config = dict(
    experts_per_token=1,
    d_expert=480,
    init_std_router=0.0165,
    lr_router=0.000611,
    norm_eps=1e-06,
    optimizer='adam_variant',
    max_seq_len=1024,
)
Below are experts of layer 3 (counted from 0) of a mixture-of-experts language model. Rows are named router (the router's row for the expert), gate (a neuron's input weights, with its number), up (a neuron's input weights, with its number), down (a neuron's output weights, with its number) and show model dimensions 128-255. Each number is 128 + 24 x the weight over its row's rms, rounded and kept within 0 to 255. Numbers have three digits each.
After each expert's rows: a language model's description of what the expert responds to; "gets" lists some tokens that make up at least twice as much of what it gets as of all text. This comes from a sample of Wikipedia text that the model never trained on. Tokens count by the router's weight.

# expert 5
router:119133134114106130132161183118136075129123116119158145144140121139124104104141131150110089129060108153077125147140110085181080122151084149108114107154115122116144102120157132140098111114136135137125139139152147113189108120136169107141126176150121146108122147153168132111104101114124137135166122109136111100127106115105159137116138108116113128122114133115129125181161125128207117206136
gate0:135147081107183127102125130126129130115129149115111101129161102160128167151113128130132118175133121080127097124128121127134125122164133161160139175127171134128132134187128126097109131151082129183124125103125156098124131122128132124131138139098096063126070179108104131126124109125133130162147100164125097136185119109129133122128124178107127181144133089131127118157125098164129085179173
up0:125195118110143122114144119107125127129127121105111135128148120161127128163118130160140143156141124107097089136127133116117110124143172165158127121125170137127127114154144123087121130138125130187130135118127134075110124119128155129123139152101110083118028167119105156124126105147140130164180110146138098139145087137154158136135127141132150216121138105116118124132134061160083133149156
down0:125139130109134133114146147108095083111090112106131107142150113116108115114130109161109159137120157120108096103136121122108138167151104109113146133127104064079136131110124135106143164124135165128120106134127131126142127115140122107117069139124143150137062105125129120128138121159182123133137114129112148131132096131098110131200146136135151099097139135118103094120140125125172140155122
gate1:191060138144135059119100122101134117131138116133100131133163180114108138141135128087207128136126178103177117160138117137135126153077108201164156181125126106135126090119133131130129156152130144139157111129164141127103127121097131091117111146125127134134140135122129157175110141126143130168138128149128142131125124109128107110089122175114121169119086129097093166097132125107143121128118
up1:146126124124139064131129142085145092146125125092126157180151167122178136129161128134148117139111178114134141158162117140131149191075105160150137141145172110125133069131160144118135166145152170204121125114123187123126121143124149123126093151119149162128143107123149182153131156138138128124137129146140177152134109124101097151082138119099125154128085136105106176126160107093091126132116
down1:113119132104125126163128126146104119131136097132134112138102198133133125143148121105148123121135103165121109130071128092114125099104147141161122121129145143137136119106141134114176124132110125127163157123159085114122130130101169101127131159118125093125125133118161110118111105126147123123121187132142164132122106129122138123135132131150176095110125158146143146124143109151175117116149
It responds to: Section and entry breaks. Paragraph breaks, == heading markers, list dashes and sentence-final periods at the boundaries between article sections, headings and list entries.
gets: "\n\n", "- ", "==", "(", ".", ": "

# expert 6
router:152121116116107114128116159138107122126135118147101114161176124131125095146124101100135131115129135124136119110169110095109106147145100119124146148116101161114117113073167113135117113134100115138122103120166136127130099126171150107173133151154133176131125118144154121128139133120139132102126062124134132115113147139120114159114125130113115147149158123148114136118088115135142128123102
gate0:055118118124123152094146164115122081133109126154158137121128099101086116170153131099118125126149106128065149139128131118135122120147111167125132133114117125126149119102109100108143143101165132117128131165113089125140127083127106183093155123124127144126112135135135181126122143140117130139144129122148087127149072151159130168075128107093120129093167139142108123183117127122126149128142
up0:070120120125130133098136134087129095119061150132141157088135119116102122177133144105122154097149130102082123135134126155113111102162124121140144146128096126135127114098093131079127101125133128090141107180119120117158121067117085148113128137128135144123091147162099188096134133140123131145170127132143123135160037141176157159091133145096127184121128144132111108139150129115111141129175
down0:101121133159145131128095120080102117134109149107151165128111152135141162146146135123071113128119125144102126091124122108148145129121125141133127124137120130182150168158171155147132159101145130148131154132106126097134180130128133102149179185142123122109120122142103187096126080152107153121147129145145125131128133143126150105135112152128101166122142131126128115111159138178131125129172
gate1:118101199123155110154150137108173112125157125125129129127188078146110142133128146151121136155131126113113141169105142127107138157141112128071120149107143154129127137105154135148173145128122121097102102151146142141122134146154090118112109066151129132122071136135088140130126137132110150146136112183146131076129130115114117124139172095119129186161130143165127114150107134129127157123129
up1:127125199132180086139133125111164105123159123132126148146179099149139128097116121143109141150131126147146148157125127125118130132144135110105118191099135164101107132085120124163150138132115100128117128120116152154088127131165107116105116115129128107103089137135127155127146131117131182141139083167143110031112126104114131110146139106143133208137124141135113144134097129127128128110133
down1:121115128145125144042136134135124129115136090112166126123137126152169110161118133117123154128130150132126111145147119154153136141163144123127116130085130117107091127124137099135121119146159048142127168122121116128120129159091109070147174167154136127068136123127105123100113134134167078159134112100101148130123130145133112156163119198149123129093105156141097088110130111147129120153105
It responds to: Infobox and table symbols. Formatting symbols in infoboxes, coordinates and tables, such as °, ′, ″, pipes, slashes, list dashes, parentheses and line breaks.
gets: "\n", "| ", "- ", "(", "|", "."

# expert 3
router:119142149154123101123110126152130114139126128128148103122255128146136128166129121136141153124117130142107130135119131185118099103118110137121165132115097095110118083160125174118115130124153162115120121122170151093119129153126156137139120126095116135111132133124150139126138114133150152122141122149144106122108148113100121141119112142100121174122121116106133129164094102168150148148115
gate0:150170126135086171086157136116115131127105119173126132181120116150135145111177109144090061127128095124133081101111104080173127114180090121163136139136153130145098126189146132144112082124130089112097131141130126150131121142095121126138173120135138136135128092118140085138130135164114135131139135097128155132124141126121129122172116125083098035171132132094109150121138122176097132171125
up0:156126127135111128050142129160111127147122128141100146154131104106110174126170131147128126137128125123128060120134112102154121167139087112146171155151140119132109110170176143118131108120125125121085159127155141163146129167118129113137141134137136121161134085152153108123134119169125131130141127121140150141127113118125138119176127125021095072150136126101116127128105133184097136151139
down0:117130129146136127125170192102104140131121149123087067107139105135132141125126107147112098157118092130114130112124124116129161150075131153098127134124134148141129132113179132133100132117092077131114124130094097122135118091117177175119122136141091155126134084128101081124152136108069093133110132161134123148158138121087103120164101097081118128147140098157179133128100121145128123119161
gate1:128131089133124125135134155096162086167121137126148117161155123073099068134130125145096132080136140134094125113133130122126128150147114067120159119144091157176158123090134127122114079127072127129145124104130125145114118123134162154132102172149077129134147123112064174135143135154150130143164126186113129110087087212117123085126140127117129131118127140142122153178137131177124127142139
up1:108129065117116119125129128112178088124140147117149106188138128113110089127125126132083128072136120121110114117166138129146139170163115092128132124123118150160154120112145117134090119110118086138149128125121127130125093130115192130133119143149085098148139118115078151134155126138137107146130122195123128126112074200163120079124133108115101133126113111153124158150169126182126112133126
down1:160135164083091144160106176116125133122135119173158136101135110104167112129122092130132125115126176141122134115181103135177101144200135090132123126119120155121170135137111121112100111141128138087128149130124139157103132133116151142173129110122096145149098145125125123095133121116103125102159145124097107135105121141145134120122072175131148155127093127134134158187137120135089120138095
It responds to: Names in lists and tables. Capitalized name starts and numbers in tables, results and scorer lists, such as Road, River, goal minutes like 39, and cell pipes.
gets: "1", "B", "2", "S", "3", "R"

# expert 15
router:134121148130132101139135123129123121132122127120150089149180144162151106092152166116145181136107115130111122108134144125134099122174133119103177149080090122088121086091122153112091131131159107129123139132140093103118150126104183100137151184114127132126111141156133138124126125109131164145102094078146122068145118100133118127117131126150086132109105152123141126147104119177113119134105
gate0:120132129129141123140164128094120123221104119127129097112136152164126133074129175124132128128131138125165140175147149121113159156145134116153077125124135139126134131135110121122139136147125149132120177067130168149128095145131129110133115125124095128091125161134117139158128143140121095105092126173090152125151161136148143174123099105124100117125127103128100154090116159119111138100140
up0:173126127142137124126126132099128135175126124136142129102112159166135139057124131102138128128137144186152150134147195124096145157138146082127107128146131156119093117121068128092142139146136142122148161052131161162123126127121171084130116153155103126098126173132112139142124150125116127129078114132099121086158132122120148139126113117167112101129133120127120178099109183112142107090131
down0:161113135136145198143106127102111142124125116139165117105132081164138138149121114085131117121133097108109133079142114132125157148133137138115099129099164136127110128115143128116121127167127140130147151150110131151123125134130128128149120129129097160077143124128103145165102172150128118102155164129126127109162119146200160125128171138114146137162149152116125114089115098073113138151176
gate1:127146087130106105112127091113190110093061127175116146082126101127123164122081129135131173131113147130133129112131175116104115133180145110119131132147133170124125090134118167162131140137079109142127145156109123143163155123115126110134146116100149150145144090106129157081116135174126123127112085129148153112109126176174150117116093116146111127053136133145128102137160124185144122169136
up1:132156107127113122119104119118193120125124122160107133094143128126121125126081119156132136141118131117122135137133145128106130120159100128097124146144145157113112128143135169153138126128073116139117175147128125142172139137116111132127121131115140147177129102114138154097117125210110128114109134102144141121073103187173129108095080106139087100095143137146138108143138113156147137169128
down1:131126155123160113169114161084146085128126128131105130114095129148126142128130161114110119139124121158131149116140186162115151132120111104099094135128141118135139128159153120147129212119092131126147130129135145147147082085128117125123130119118152063157124102105119138136137130096138126133119122159122134151183165130139123107129157118122200160131176127100120121127113133137126130096138
It responds to: Infobox and table fields. Field labels and table separators in infoboxes and election or standings tables, such as Born, Votes, Production companies, and cell pipes.
gets: "| ", " ", ": ", "|", "• ", "career"

# expert 0
router:108099157121115095146165126133184119098131101163102130163114105183114101103158134111148139102084102115133135134137190079124145123139098135116116135099123146079117125145097137150143130175127156105162142089144136052122149128140143096090113153141125119109087103134113108125104097108156142098102132120146125145133128107153142154114132145137103144112115127147100130119159110143153123167138
gate0:120115160101131123126136152153147072152141129124086054091183094156089115187129145126120167127100119089131141109131130130111128126111116145145105129101135088150123125096156113131074143111121119120122139117064137130150133145171120105140148126137156133137089085162127176124168174153121127139125129102081148109121172102151139144060173138032142132131138136123123128106123101177118146123107
up0:126136166113128135138140137138133023158125120083075081090195112144097147158122126113146127141130112127112141123132134141105113125099123135138105145102206099147161174120127106122082140131131129123123134142100159125135131143150122107132128114137156137126114120156120152155142154132122125136121120099099140112124137088128157136062174127087125134128157143137116100083076136168115150112126
down0:132109126119095187160128123148119170125125079129110113096168133127156133106110141123139144115115114119146113126104124086059110166114109147127131156121117051147087122124138119160131142159129105112152130137132101124114111146130082139134104103125119130116094128132131146109096150107143091149091137117133123135143132109128115141100131135077123105170126186181124140113134079125126132130153
gate1:123134129136149122127101175126139129122127080130123161119150163148141129093124118158125117112138129198125118158168120158135152120157126124146093149165142112156137089126144139130132133128144111128137158138130143166117085127118153128122148106079119124143125110129152125153128139096122110127124107172144131124126125152113116171095134127122129119126124104133114131157134107136183121153170
up1:122127125149183148127175177131139123112168110150125152179131178118135157111123123118153164132126128187147153101148141132111143120101085128151150159164151104152143096133124128120159147129128123108136146116125166136119078111135128140133153142047139135129122129154177129131147143115112116106121130135140120112132130157122094162133129128134150105169122136146128144158143093092189129128158
down1:122145147113153106147138145134115155130128122096131160148121128064130161136118088110135169137136089139138125122086128072160152144126128093136129119136138103146105124128129155127196143162149081150120152138154129132115135125107160141110168139149133118123113109070116099114141145100127103139120134136123119137134128153107128126091135126099120135064139111142125103128126109096148143112147
It responds to: Sentence-boundary punctuation. Periods, commas and line breaks ending a clause or sentence, plus sentence-opening connectives like However, According, When, After, On.
gets: ". ", ", ", "\n", ".", "). ", "On "

# expert 7
router:168121085118150137118143148156117157131133138135132088096113114131083101128124132112144117134081102084146097113148109122114123099094090162127115110116093109150112132169104165154103103114100135125117147121182148087127142126180120131133145176101109112135118159163125150133118113121136142151146116183125116135125132149116164149145101133077118127089133111110100113145094095126131160133122
gate0:125082142131111110141113149170111101161122172083142118131132128135134196125149151126157160132120138121158137091150142120166110124100115143152158097117152177128173094151140160093098161152117121105142161137156115152136132124107130104126092133092133106068119116124113138158173128129133156141119131105136095118123152128117140118099082124126094150132081082116115152120121139198118119132095
up0:121101130120127125128133162144121092180121149108161130122147129128139164126144187131155185136129135121152132107129125114167110136134114133132159085130146170107201113162128149080101165175154161128119149143172122139138152135101136134127101118127126120074122114114133128166149109135125180131129122122125122121119185125127127138116103169100090142123114110107123173113124156178130093133093
down0:094100108128162143123128176131140161130148143111098170138127174109109137115203141137101124119091160126123137170139137112103165153144156148148146121103156129110139142167120123134110104100127129138106145136144141126106080131148106116100149142134132146092126164101144093117063135127117117094154160134098113108081132168118130124126120179126133157100093116120160153122095136117122088098134
gate1:126106114124152127151133149137170118131153126156082178120133128150129131128129103079088122146090191117108171128173166125096120136128125126125126125126118104113104111139175094090134069116130136122101117139125169136144126145128129126180137117125147128119149146120152159148127092090144131156125126128116133123128119120113143118114134115127134146125133125111122126137124119163113106126198
up1:107140105127175118130127121123146106146170125179108150111127129146127107126118118072131123133121149127108149147177148130127133152135129112102127118136099109111125086145175115052126064112133140113112123141127135131138130140140119145170134120127146134120145146115166122160117098125143141155119127147099157117141134165125143121128134147130134167120143111129134130157113105163113115137156
down1:156109096134135130139145131147140150144155126148088110091139087137130136138094153128117165073131113137131149159132120110193128072066089142152117090134090103174109135130138120136115124203178163137137107133124137145177145081119174132104112123106128102085121124130141134115092121124118126125142122132141130133141146101090117165123206095146123144147139175184133133078139161132139143118109
It responds to: End of first names. Final pieces that complete a word, mostly given names or name parts before a surname, such as George, Alexandru, Baron, Lynchburg.
gets: "o ", "a ", "i ", "an ", "er ", ") "

# expert 4
router:164109122156127143123144176119115174102132146139179136128170148119096088162122153110155174123114129111119114105132128124149125105110100122149121167092136135124115159149141151129120128180126125092115151154180140090114145131145122149135130185124114143146099124125133096134122123145116135144134128152144148107100136109141121136174128152112114141128121113156113114126107133138150183138137
gate0:089148104134123143136122116130138124112110159128124147132207120140122132164112155117130140120143160121132120149121154152138090136097149129138125141145133154115117135123158102094123131135124115155095115095123107131124143148108112142122043126132091153127147172109113093127084139128103137139155183111130124086109072079127125121132090135132144135137152069147148126171128110125125150138141
up0:069129119130135095118123122136128122114108160155128165119191118124117112139105148149117140121144137095160117114107132166156121131112117162127102142135134125125111129116177126138133132058132125127112130052112135142154137142121129116087105106118108132117202180131120126137105132098093143135140142167128151111132096127130145122130095152125139140155176074120088143130127094100159134121139
down0:092096136159135137112151145146144120116116099151102145138094127135105123156132185146172098117163127128168151117155151129168139164162123120180133139127127122083128132132090136146126130125128125089097122128107125104136094111066154117127155135134085111095117121098142128112166094132113117125121145162160114181123127132160142098102114101146127150111157107153096105110112099164173110114128
gate1:154170136100130125122140118161151138118153100130146133120142138129152114129143151131136141083116101116132130132130144097152104127162140121130125113165128118148159114156114166123153157130100143114122095129105144120128187129136131135128131121174148120134127076129102121127121122133149121101159142123117124139079139153142125192123134141106124130120099127143100128112162110125127105149119
up1:149208076106151127121164149141186156118124141094142129111128140117124147128132128110130116145096086073107165099153156081148106113146134161164143119167131100141108142142117177112130137109133149120126140125162167080121124133198138186128156072145142130124146104100110100098061150121160133128130112124167080129122127169118132172109146138132128148109119129106105100126143091119114108106128
down1:158127150132114129146152119130125144087130077096088117123151135137120159176139111125139099150133109138139136132098128156132127125120116118118176121186154117134152109117133100107159152119128118145101097113081078102088139134135128106148137108126139121107123116092149156134113135140117133121087121123131066154151142120162088131142129122105140088106112135137122175126090122150115106138099
It responds to: Word-final suffix pieces. Short word-ending pieces in names and plurals, just before punctuation, such as ing in Thuringia, s in costs, er, es, ers.
gets: "er", "s", "e", "es", "an", "a"

# expert 10
router:162127135102134142122152121135114128094109114131114143146070131127116083117166090122104113157125093138127142132128130141116145135099121117126101081114103136129158173135114107155112088139182148115132168123179144153129148161155149118128149155146050160154127111124114117156141130119145122130149120148149123128107109089140120091115106129129135158127114092151071171178135135165130164144146
gate0:105147104156129112145119124130128132138113118132178114128138137071138129202132131123138123122115123084141105121126112086108115135137115114131153157125117138116114114189077131118148120123081112140138144134107147125137180101113120148142113121135138130135137130139134105132086091114129130124130143111141127175138128234128113174130113149075147167111150094132150085134155129055148161198148
up0:128127126134131145101111120087122131146128126146173118113128135146112141169115138149128124126109126081153070163131102132135129129114116120131169134084154144130122142142111129150154121134091104131184132131128135123128154124114109128170111133129144092135150138129135112126102073135103177128124123122173115188152120146165129145080114147128128139161131068128160120109177125105153161129136
down0:164139190159135089086106127116120148115072145155124118130150138136131135147089125081129131111108072153139106089168137145123098148150130119115107139130136157202129147096112122158130127162126140135115128142105140127130131139112130111161108134113114124128151142089176142169130085159106125111125128114158063123126117115133140092176115155130100131137128128148195130122147133099100077122146
gate1:155120114131132108161150150137093164159202085133126113118129150117086222128129129149084124110123160124118125149059128137130131154128125141138162124074123133135092141157132128116156107172091152112146146116151150122123110144140088177129134132050081142167156157171099127127134114131110118148128113149145129164120126130119127117133139152128120120149103106116124128146111153151105130147142
up1:168172136117154111153118142161120150119148128127102136151129162132101242119163130151096130149070121101123107159113098126125148122123119121141114115089173123127115125135122153147140125147126185136186157093125157126116105124110116120121113159080070129143158148100087130108117106117118111124115095142147140150124124180144132078134143160186115123181072132111128129168125150125148125084131
down1:148122127129138135128123113119124138087108120117124093122020131142135128161096128135145118188140096116150157153129145122127124111066118106117087125129147118151128118124132105121132133136124157122145159126119113140114145159150152152139117135128130129113164166132116157125116163127142115144167104113131150136128128127127130112169127127096128100138166104133115110139081123087133127121136
It responds to: Articles and determiners. Articles, possessives and function words before a noun phrase, such as the, a, his, their, with, as, possessive s.
gets: "the ", "and ", "a ", "The ", "with ", "as "

# expert 2
router:150084108143121152125167154119118139142134127106143148138116132166076112107110135090120104093109140111126138167178177145134132122080127150123112157067189116143122134151134126125097125159116137102121130112143145123125123149183141144115093131148090110085126142168133116118147134133152167120157134133149142135114127089116160132118159134146074149144095160126088149115117108159162158094118
gate0:130117128078119126104117141140112184095129140212137174130135153127145077100143136158140116128133069107127114126129108131161131123092100122118113124118125149122144123123140126166063106106150124105146137159128159104142096124109127104127128144121144117137145140121175137136102093125128123102139157156132131127126136101110176111149177129117109096127118116098169147162128133151180137131096
up0:139117135093136133110112161127117148111125143161133142131134128120112098108133126123137113160141049128104120132124092142127132112095112156112138101127112136142175114147148123136100116092137114122162095179145120092147117113083104064146140187134131132139131150090165155151099042114128182087135165169127088135116136129105131092129156136115127128118099130096153140131158156186129162124127
down0:104130148101108134089108127115133108091112074123128147139115112112175157144126114091105211137136126140137191080142171127173172114128112132159117098151146092129157143103149132142125116137157111099150124127128155092135161139113128100145136154110131133149078112102132130113161125126120091106195113125124082153134184129116151130149120137163119142095124091128084115105186158121129129105146
gate1:116129114132168071136123116122174183139100087139104120136153146167188111094165151098114138115130155126131179143124154095143148125128130111159141161118129100176134140114135136174110132150106158129137117167135128121130107134121184127119097116119132131124145137121102121175130114114122138188124119145171137122129147114090136136124142132138076085085142125133158109124166140128157117119094
up1:081101134119125068137100119155181143084127081139088127122130182131164112114151138132133133123139175147143147144106170122171178113121124102160144134115131101166151128086156136152076129140117151061133086146143129108129097132100196128102060138115125157067140134128077139170164103137119122129116139146185134097135135125078116143142145165167095117081151110134154128122135133103171126125110
down1:131125139155142140091115124134127150130091147154113126130129075168138126122114137137134119113163125161085129129134127147151134118158126143129127115159152130119097120145149153109138123118144138130152118138143131136149184129110147127132134112113122135138148123108105136132129180127137098099105150096072119120118129119120109103111116147124175086136127131069114112126126138163127112127137
It responds to: Hyphens and word continuations. Hyphens inside compounds (under-age, adult-child) and capital-letter or suffix pieces starting or continuing names and words, such as T, J, ical, ation.
gets: "-", ", ", "ic ", "B", "T", "D"

# expert 13
router:145164149127122147107133103147107124090155103149121137083092134136105095149140095138090133114108151147110119127133139154155166154108121128128084089151157110177113175148114124118131149156147175126110145124105138132110118131135161145155155192149091129128125124151141110152128075104134152145127111129168115145121131122126147139134121151158108173108158143117084115146138149117133125128162
gate0:167119156173096124096139130175115111152151095133122103117127095117122122128108130160143163095128117112116112129146124125131137139135167134127123143117126104106135108116177090141081135149166131168128112128129136142088155162127138130157142118152106158146093098129107132138137110127144137154135056141148121127118165124186173154141111121121125162110145134166129130170091118162111120133128
up0:156121129160108125124152177163101123127201117141141061126130089079081124131137132146117128106090113104085142096116146125093139132141135105151107152156124113097150086086184134127126182138129150140098115136136144149149199117126117148133159084143116147106082127124093095114128134150156129125128109133140135166143131099153153156194115128123121167120146178149091128152128111134114119121137
down0:135149077112116127102158133125095101169168110108136135066092132097111170118151092148103103148129109164129095100091126149140164129166128139141128144139133084112133142105121127118156162144117178103143161110103133150140125124146232167173169152166095116144123105155093080152129128180126129110152118143119121122222123116076154140136159133085124149130127154130104148150113156126154120168146
gate1:142123127177141142122129130143131111146149131155130124157123099141156120124121121116120126140104143148146130161117154132123097163133121124134121132118134151152128126121127127125154180111090128125177144142138133136191183120074143170111119142159094129127127168145127122175144116132093131117084128103136128124097191143134127114105109116106137126057127101129119124150063156092161133137165
up1:114115169164133126092127144139145113131164133150138146120148142132185154138120129142127126157108127084148111158164117074130126157127140129125126132095121169125156111128134135108122151127124125158138128133149150129134166136128134112121072117131102121113097118136134137162129131147120157140137067132131167103141192165159114148087142121097134132122109110136115185171088152112129149129132
down1:173090100153176172099159102128151115114168125137159116128091171136168122154121120111130131157100126146149123127146129130116112124074136126052128133057110125136131169109124133142111121130129086172107134144121102161126124131116137140140131123185119135147134139129124116121112123138110135125160133162073138064119070133140153105137129136136127166127162104141096150097159148127153101109123
It responds to: Prepositions and quantifiers. Common prepositions and quantity words inside running prose, such as of, in, from, two, several, other, same, and day numbers in dates.
gets: "of ", "in ", "from ", "on ", "at ", "th "

# expert 12
router:135100133137105158090139132124164130104090110136106141140127122150164082108128210120060146147087154137131092110117138149149113169152134139132122127123115107101193172136110132135112143097134157110098148125118159132116144118144104145123103192143099155147117073176136151148073157116188118109179134108153106143078152121139136130113131122119136117121111143137133142141146110121150153170095
gate0:161102144132146128160142135129142134125105128138114117090128128142128136114137136122124150167121129132134126116122149119146129127098102110140123104094118144122154129115098113173119190163132124124108163128121117124107112128131129143173189132123120101114161124126185104088117128057115089095141097103125128133138158131172128077121105134134131090163143120089135098152149111121209134090151
up0:099105178108118134093147124132161155155136138135124155119181133125127134150090150115124151156133128122139150128178132131157099115111132128127083122132127141118127109101127122133088156132149139122120123134123129128156121127162114058137155123086120125122138177128127133122113139136131143128109123170154171158131097125153140103132134154124144126127141112090084133126137128121128158123128
down0:141139143126154113136130117114118117149129108139127117124138107136139100087136122120102131179112147130140149106138139132100094120139103089131100124156108165118133162114148128131083065152145132131147148134135142126111129170126136131120130125090131115125109165159121126131131138151146090111111084104119105113127094109180136050149104126169121076152116140092098140110140147127156144085143
gate1:118104086180141179119110169125149142081126143116085147114126131106129093147135130104175142177118139120116107130140144142117098100133124141162125136105149123082105140095096130116122119127136145173166118159114100110115105114119123110152117125147147116110111204111134160125124125083118138103095150104137081154115126092128129153133131121130118133120140132143189126121078124070148156165111
up1:120125080128168150127128137143099129119129147139114164115148120119112130127127137119189138133120129109144141137115127145125140104112067126156126125120218100092122111126106179102128151118137138179131129149112122124118129102169124111128134122131151115087106175102135121080170113095117161147084116119122095131149142077120102137154108108129121115110137152137136124155061108090132139142119
down1:129114122151121099130126125130087129118171101138128146113119126134103161079137138119121185135121134104164124144146157129129166118131160118166104141144176082130089135125122145138131152164124106152138103117122120139118192095162133146112132128115139147142131130152126100128133151130128138128121121166082119093130114136149124141148104142078133123164128107141131157120065056125066075121103
It responds to: Verbs and auxiliaries. Finite verbs, auxiliaries and inflected endings following a subject, such as was, has been, are, would, tended, increased.
gets: "was ", "ed ", "is ", "ing ", "that ", "he "